Experts of a small language model.
Size: 8 layers, width 384, vocabulary 32768.
Below are experts of layer 5 (counted from 0) of a mixture-of-experts language model. Rows are named router (the router's row for the expert), down (a neuron's output weights, with its number) and show model dimensions 0-95. Each number is 200 + 30 x the weight over its row's rms, rounded and kept within 0 to 999.
After each expert's rows: "comes before" lists some tokens at least twice as common just after its tokens as in all text. This comes from a sample of Wikipedia text that the model never trained on. Tokens count by the router's weight.

# expert 9
router,213,188,143,212,200,265,171,212,175,183,203,180,194,194,162,162,207,207,227,240,197,190,252,232,122,191,122,188,198,188,267,158,211,231,174,230,229,144,171,220,169,188,149,235,245,163,231,158,171,220,166,198,144,251,267,219,203,223,210,238,233,169,248,171,181,150,262,169,232,247,203,221,198,186,226,232,182,245,203,199,215,190,188,202,170,247,175,199,205,166,228,139,215,240,118,166
down1,209,188,202,189,216,188,242,190,220,175,219,176,192,230,221,239,274,164,203,204,224,201,167,235,143,233,214,214,194,223,219,190,156,202,243,191,186,228,210,145,182,186,149,212,202,157,176,213,226,170,203,210,187,218,214,200,206,202,224,137,211,188,187,258,254,164,215,215,171,181,223,184,122,182,161,187,202,197,257,232,211,191,216,121,207,159,194,222,139,202,236,224,177,179,207,239
down2,181,256,242,181,178,211,224,173,154,194,184,252,220,200,194,184,197,221,140,206,156,169,203,168,181,184,204,221,164,227,260,176,180,156,210,215,236,186,203,196,180,236,178,197,189,189,164,236,192,195,202,220,165,203,191,194,244,218,255,149,261,186,208,190,235,197,314,181,260,150,155,236,179,163,194,204,167,186,172,201,206,217,237,223,223,209,227,169,212,226,190,213,188,256,233,202
down3,232,240,223,189,209,202,245,218,250,141,217,189,179,193,185,193,163,122,258,205,175,227,181,167,162,224,199,217,244,176,211,150,185,236,188,217,227,224,194,210,206,235,236,206,198,159,211,240,193,219,165,206,183,191,187,235,133,228,207,190,213,183,212,139,213,206,188,185,232,211,191,205,180,196,214,226,207,175,227,194,170,199,232,142,194,272,207,185,228,235,187,179,209,150,179,174
down4,239,198,177,268,199,211,226,180,214,181,238,239,234,185,211,244,182,212,183,168,192,260,179,163,246,188,225,202,190,179,141,195,201,246,164,263,160,174,200,286,224,223,132,205,198,190,169,143,174,165,177,180,193,188,207,210,147,201,186,191,230,217,178,228,193,152,210,185,177,191,188,167,246,197,288,207,204,134,168,156,211,220,195,157,214,191,206,217,229,225,135,198,136,183,197,204
comes before: " |", "th", ".", "–", " years", ";"

# expert 37
router,163,265,182,187,186,195,195,202,206,238,201,208,160,193,177,179,223,251,205,284,210,217,221,258,183,247,190,211,156,194,186,238,174,186,183,160,238,200,212,196,182,232,151,214,226,153,230,190,170,168,227,164,174,215,206,258,155,221,203,231,233,161,255,198,176,184,198,151,253,203,183,251,216,212,194,218,239,189,231,187,230,211,198,213,179,208,152,168,250,246,210,197,253,225,169,197
down1,222,172,189,228,217,197,203,226,263,176,195,134,176,249,209,240,205,195,173,237,189,186,155,214,205,189,203,191,217,231,216,190,218,225,216,232,209,210,201,211,223,177,120,183,213,232,201,174,210,216,211,194,234,196,160,184,183,150,196,213,205,123,200,156,172,192,152,191,259,182,164,186,228,200,217,263,236,191,201,161,196,226,204,211,227,231,203,174,205,170,193,178,221,192,221,221
down2,204,145,206,184,173,139,165,220,238,200,206,289,188,185,188,174,184,222,157,200,233,128,205,189,178,185,197,178,159,219,221,192,157,214,194,216,200,221,201,257,171,199,202,274,224,166,174,164,207,227,212,150,166,227,189,220,175,143,213,162,234,196,226,206,137,253,190,188,256,246,185,196,183,173,184,240,174,194,171,177,243,199,170,240,216,171,208,209,231,208,229,231,182,237,160,173
down3,201,197,179,134,193,207,149,193,165,221,242,161,270,215,144,314,188,152,213,164,239,197,195,208,253,197,207,135,198,248,185,201,209,232,212,205,188,196,213,212,211,188,194,213,209,182,196,168,248,197,174,178,224,228,250,207,285,173,206,162,197,234,220,247,187,238,220,254,215,224,169,235,211,164,215,220,223,141,202,172,209,163,232,174,223,185,238,173,189,165,202,242,218,176,197,213
down4,184,244,186,214,163,180,216,227,163,234,201,213,140,154,226,197,241,165,147,248,173,137,173,244,196,175,181,158,195,187,181,207,276,173,194,167,207,208,202,195,236,234,172,170,160,233,192,238,177,191,233,194,200,132,177,189,168,226,190,204,215,198,184,216,192,268,180,228,207,178,184,237,207,196,281,199,210,146,251,229,198,218,176,205,209,153,252,205,227,242,205,161,176,284,215,148
comes before: ",", " the", " 2019", " 2012", " 2021", " 2020"

# expert 19
router,220,235,158,202,211,176,141,223,198,179,215,218,158,200,177,128,280,216,204,227,231,200,249,226,170,215,171,208,210,194,192,179,188,241,212,194,209,239,220,190,165,194,128,254,162,177,182,225,189,194,230,162,188,249,280,188,183,184,206,251,215,175,223,180,155,202,219,169,207,244,205,273,239,176,190,208,233,210,202,192,212,183,183,207,170,167,174,181,273,174,222,146,199,224,181,175
down1,188,157,214,205,187,168,166,203,168,178,202,175,215,220,127,133,179,187,186,177,229,206,151,229,194,186,220,230,123,186,206,173,206,201,241,189,221,143,202,186,203,177,193,204,189,172,165,173,252,188,221,179,186,130,230,201,197,182,205,174,203,160,183,202,206,177,220,184,201,246,222,164,190,220,160,214,195,219,227,176,188,204,196,169,209,169,184,201,203,223,213,176,189,209,205,201
down2,185,201,176,188,195,194,258,223,195,233,235,235,134,166,216,203,215,212,182,199,206,239,217,144,172,185,222,200,168,210,235,173,273,183,182,211,199,201,223,216,175,174,198,188,210,248,148,242,208,167,259,128,171,226,223,196,153,182,177,233,230,181,176,212,207,208,190,207,210,227,163,214,242,199,211,169,258,209,158,277,213,205,144,222,142,211,177,231,218,186,201,175,221,153,174,210
down3,173,196,208,193,159,219,156,203,153,236,167,211,232,169,222,223,191,184,237,202,202,245,200,185,197,228,156,189,213,164,208,179,184,252,218,192,222,234,184,214,217,237,223,222,219,165,198,189,197,167,229,242,176,168,206,187,171,215,181,156,206,231,196,190,142,235,207,164,188,217,167,207,266,245,131,214,181,243,201,190,161,202,207,228,201,150,203,170,189,209,197,195,235,235,229,166
down4,231,237,171,215,234,191,166,187,186,209,195,191,155,139,177,242,195,201,193,236,156,223,196,204,226,228,261,169,239,155,199,212,252,208,247,219,179,193,167,234,175,165,189,261,186,192,167,188,152,179,193,191,183,244,211,184,216,203,174,192,180,232,232,202,238,268,169,154,117,214,139,218,196,194,236,227,179,198,237,225,159,156,215,212,188,134,205,217,247,241,252,205,172,191,247,143
comes before: " |", "–", ".", " be", ";", ":"

# expert 28
router,217,219,192,162,208,211,154,242,193,201,231,184,221,208,160,126,194,211,152,250,201,214,257,168,191,248,205,148,247,206,206,227,172,235,214,201,209,173,201,192,182,216,157,237,179,204,225,182,177,187,166,197,216,202,218,202,203,206,149,184,226,210,230,205,193,181,226,194,222,207,192,196,207,179,159,171,209,236,182,207,240,203,198,219,185,199,157,211,178,190,166,112,195,235,160,221
down1,227,157,181,126,201,254,202,221,197,193,163,181,137,217,269,247,214,218,199,244,205,204,175,177,183,238,276,261,171,179,139,238,211,204,177,218,228,174,272,172,187,180,171,236,206,204,275,185,225,196,222,236,164,194,138,257,200,189,177,230,179,183,173,201,180,179,218,228,163,207,220,225,204,228,208,219,155,172,213,212,195,191,189,193,173,189,157,245,191,214,168,264,171,166,259,196
down2,197,293,199,232,212,211,177,214,203,164,192,202,266,202,223,184,167,174,188,188,200,190,205,220,189,143,238,214,203,201,200,205,162,205,169,180,155,214,188,195,177,161,186,124,229,190,191,176,244,159,214,207,151,175,160,141,187,219,216,198,190,205,209,157,226,155,191,180,204,236,141,230,188,154,175,165,193,180,230,129,195,209,224,153,184,148,202,179,172,229,189,229,173,199,177,224
down3,151,219,177,165,234,159,243,175,191,220,177,207,219,212,209,248,158,195,182,209,189,204,210,176,197,220,221,220,149,141,216,232,178,161,196,202,208,201,212,195,207,147,181,223,200,185,193,226,193,252,124,228,226,170,165,206,199,207,197,245,168,212,197,148,222,203,160,192,214,229,188,188,231,226,187,200,272,164,184,235,148,185,209,209,181,206,238,140,240,258,221,231,204,198,172,225
down4,219,210,173,203,140,180,250,205,201,189,183,230,161,207,234,253,199,170,183,204,171,235,256,249,188,235,157,173,173,178,200,191,220,251,206,195,199,191,179,249,176,226,228,246,248,227,245,182,194,174,160,181,238,190,212,216,259,237,161,231,172,210,208,222,174,264,221,204,259,214,213,233,159,198,215,167,184,256,210,190,234,216,193,194,173,177,234,150,201,161,212,203,174,195,188,196
comes before: " |", "-", "%", ";", " (", ")"

# expert 38
router,230,257,147,180,168,220,137,222,168,178,212,219,191,202,177,171,257,275,205,206,209,206,235,168,159,188,186,156,185,190,273,174,209,199,216,180,210,182,191,186,203,196,204,224,205,182,204,158,199,172,199,175,199,205,263,212,174,237,222,251,278,216,214,190,214,191,239,185,246,204,229,236,196,234,184,152,199,233,154,184,215,161,201,192,153,190,213,234,230,175,204,129,237,213,195,203
down0,224,187,201,225,226,228,168,195,181,186,236,230,209,196,203,252,202,162,217,211,243,156,217,160,226,227,150,195,214,170,139,204,159,256,231,228,194,196,223,271,226,191,160,221,178,223,193,201,229,196,197,192,209,194,203,236,200,180,157,187,204,169,221,221,217,181,229,196,224,139,210,162,196,185,140,197,260,229,175,163,231,197,222,186,203,214,282,184,223,183,145,181,199,218,253,182
down1,185,194,147,172,204,147,234,195,203,193,235,189,204,226,180,226,221,234,169,227,202,163,178,224,152,246,209,245,206,222,152,224,184,227,170,215,204,210,206,218,164,191,187,182,223,183,221,259,140,206,195,198,244,161,227,186,228,197,207,163,155,210,202,186,204,257,187,256,131,178,215,132,234,255,217,235,185,201,165,205,183,241,178,200,223,208,216,201,203,162,195,118,155,194,242,199
down2,256,150,239,194,165,201,208,173,176,221,223,193,136,226,226,234,205,186,206,156,254,163,199,243,175,222,243,228,188,215,148,239,218,194,170,200,156,200,219,241,134,158,239,223,194,190,187,227,188,206,214,161,190,195,185,176,225,183,192,174,230,159,162,197,195,228,185,181,207,131,207,151,123,179,233,157,207,190,219,170,192,222,213,173,161,283,252,199,191,234,223,115,243,192,133,106
down3,170,179,237,238,182,155,208,223,159,211,227,190,117,176,237,222,205,223,196,167,208,224,212,205,149,196,273,193,189,260,224,198,228,192,189,176,192,169,220,182,209,223,204,160,203,180,187,201,239,173,224,215,193,177,260,150,179,176,231,171,195,185,218,199,195,171,196,162,175,221,264,268,159,154,191,254,186,184,218,215,196,210,198,176,238,194,193,225,172,234,222,235,180,216,200,202
comes before: " and", " the", " which", " he", " but", "000"

# expert 7
router,203,186,194,224,175,233,81,208,149,210,231,214,178,234,167,138,251,221,205,254,215,181,207,166,220,242,164,210,218,172,250,180,170,217,196,163,210,181,235,209,220,226,201,213,179,190,236,143,197,249,194,193,175,182,238,211,220,223,194,244,198,206,250,205,201,179,187,232,256,238,219,216,168,205,160,218,215,188,229,182,240,211,186,216,140,200,178,164,191,214,134,146,234,215,193,176
down0,198,199,202,218,163,218,172,195,188,173,227,215,204,209,197,211,215,232,152,262,199,197,196,177,233,201,220,154,218,233,230,181,212,210,197,129,173,189,181,159,207,170,190,169,135,181,208,189,167,212,207,195,189,162,210,176,117,152,150,219,236,220,169,234,176,217,202,194,188,189,181,142,226,212,194,237,239,246,231,134,229,168,204,200,219,112,151,214,181,197,224,158,177,129,227,151
down1,146,187,276,193,223,197,198,198,189,167,199,170,245,193,262,187,224,172,199,163,250,165,214,185,241,126,209,211,200,100,189,220,170,209,182,220,196,181,188,188,229,190,239,200,302,186,180,206,216,202,240,149,190,188,140,192,195,210,234,220,209,250,150,238,173,225,187,258,161,189,181,244,223,257,201,182,189,211,146,238,207,197,198,236,200,217,184,138,219,178,221,212,197,220,238,213
down2,184,208,136,220,184,195,228,193,142,195,180,189,169,185,228,225,208,219,240,227,232,121,154,205,197,203,175,190,234,250,213,198,204,231,157,191,191,175,210,226,213,191,219,202,231,165,154,154,194,176,180,212,224,187,193,218,233,170,221,252,188,207,218,219,203,187,243,153,152,200,210,224,210,228,237,183,173,259,213,248,209,178,195,252,225,194,169,198,217,167,233,168,155,143,189,192
down3,209,221,252,261,185,235,217,157,213,167,168,216,205,183,155,174,211,224,254,176,212,218,197,159,173,188,161,190,178,238,154,184,196,196,168,209,216,169,194,195,167,230,246,187,237,156,233,170,153,160,192,199,212,208,197,130,169,214,231,206,183,194,197,231,207,234,162,213,207,172,205,237,188,202,248,196,216,246,181,208,209,177,213,201,240,180,212,200,153,195,267,125,236,181,188,237
comes before: "\n", " The", " He", " In", " It", "=="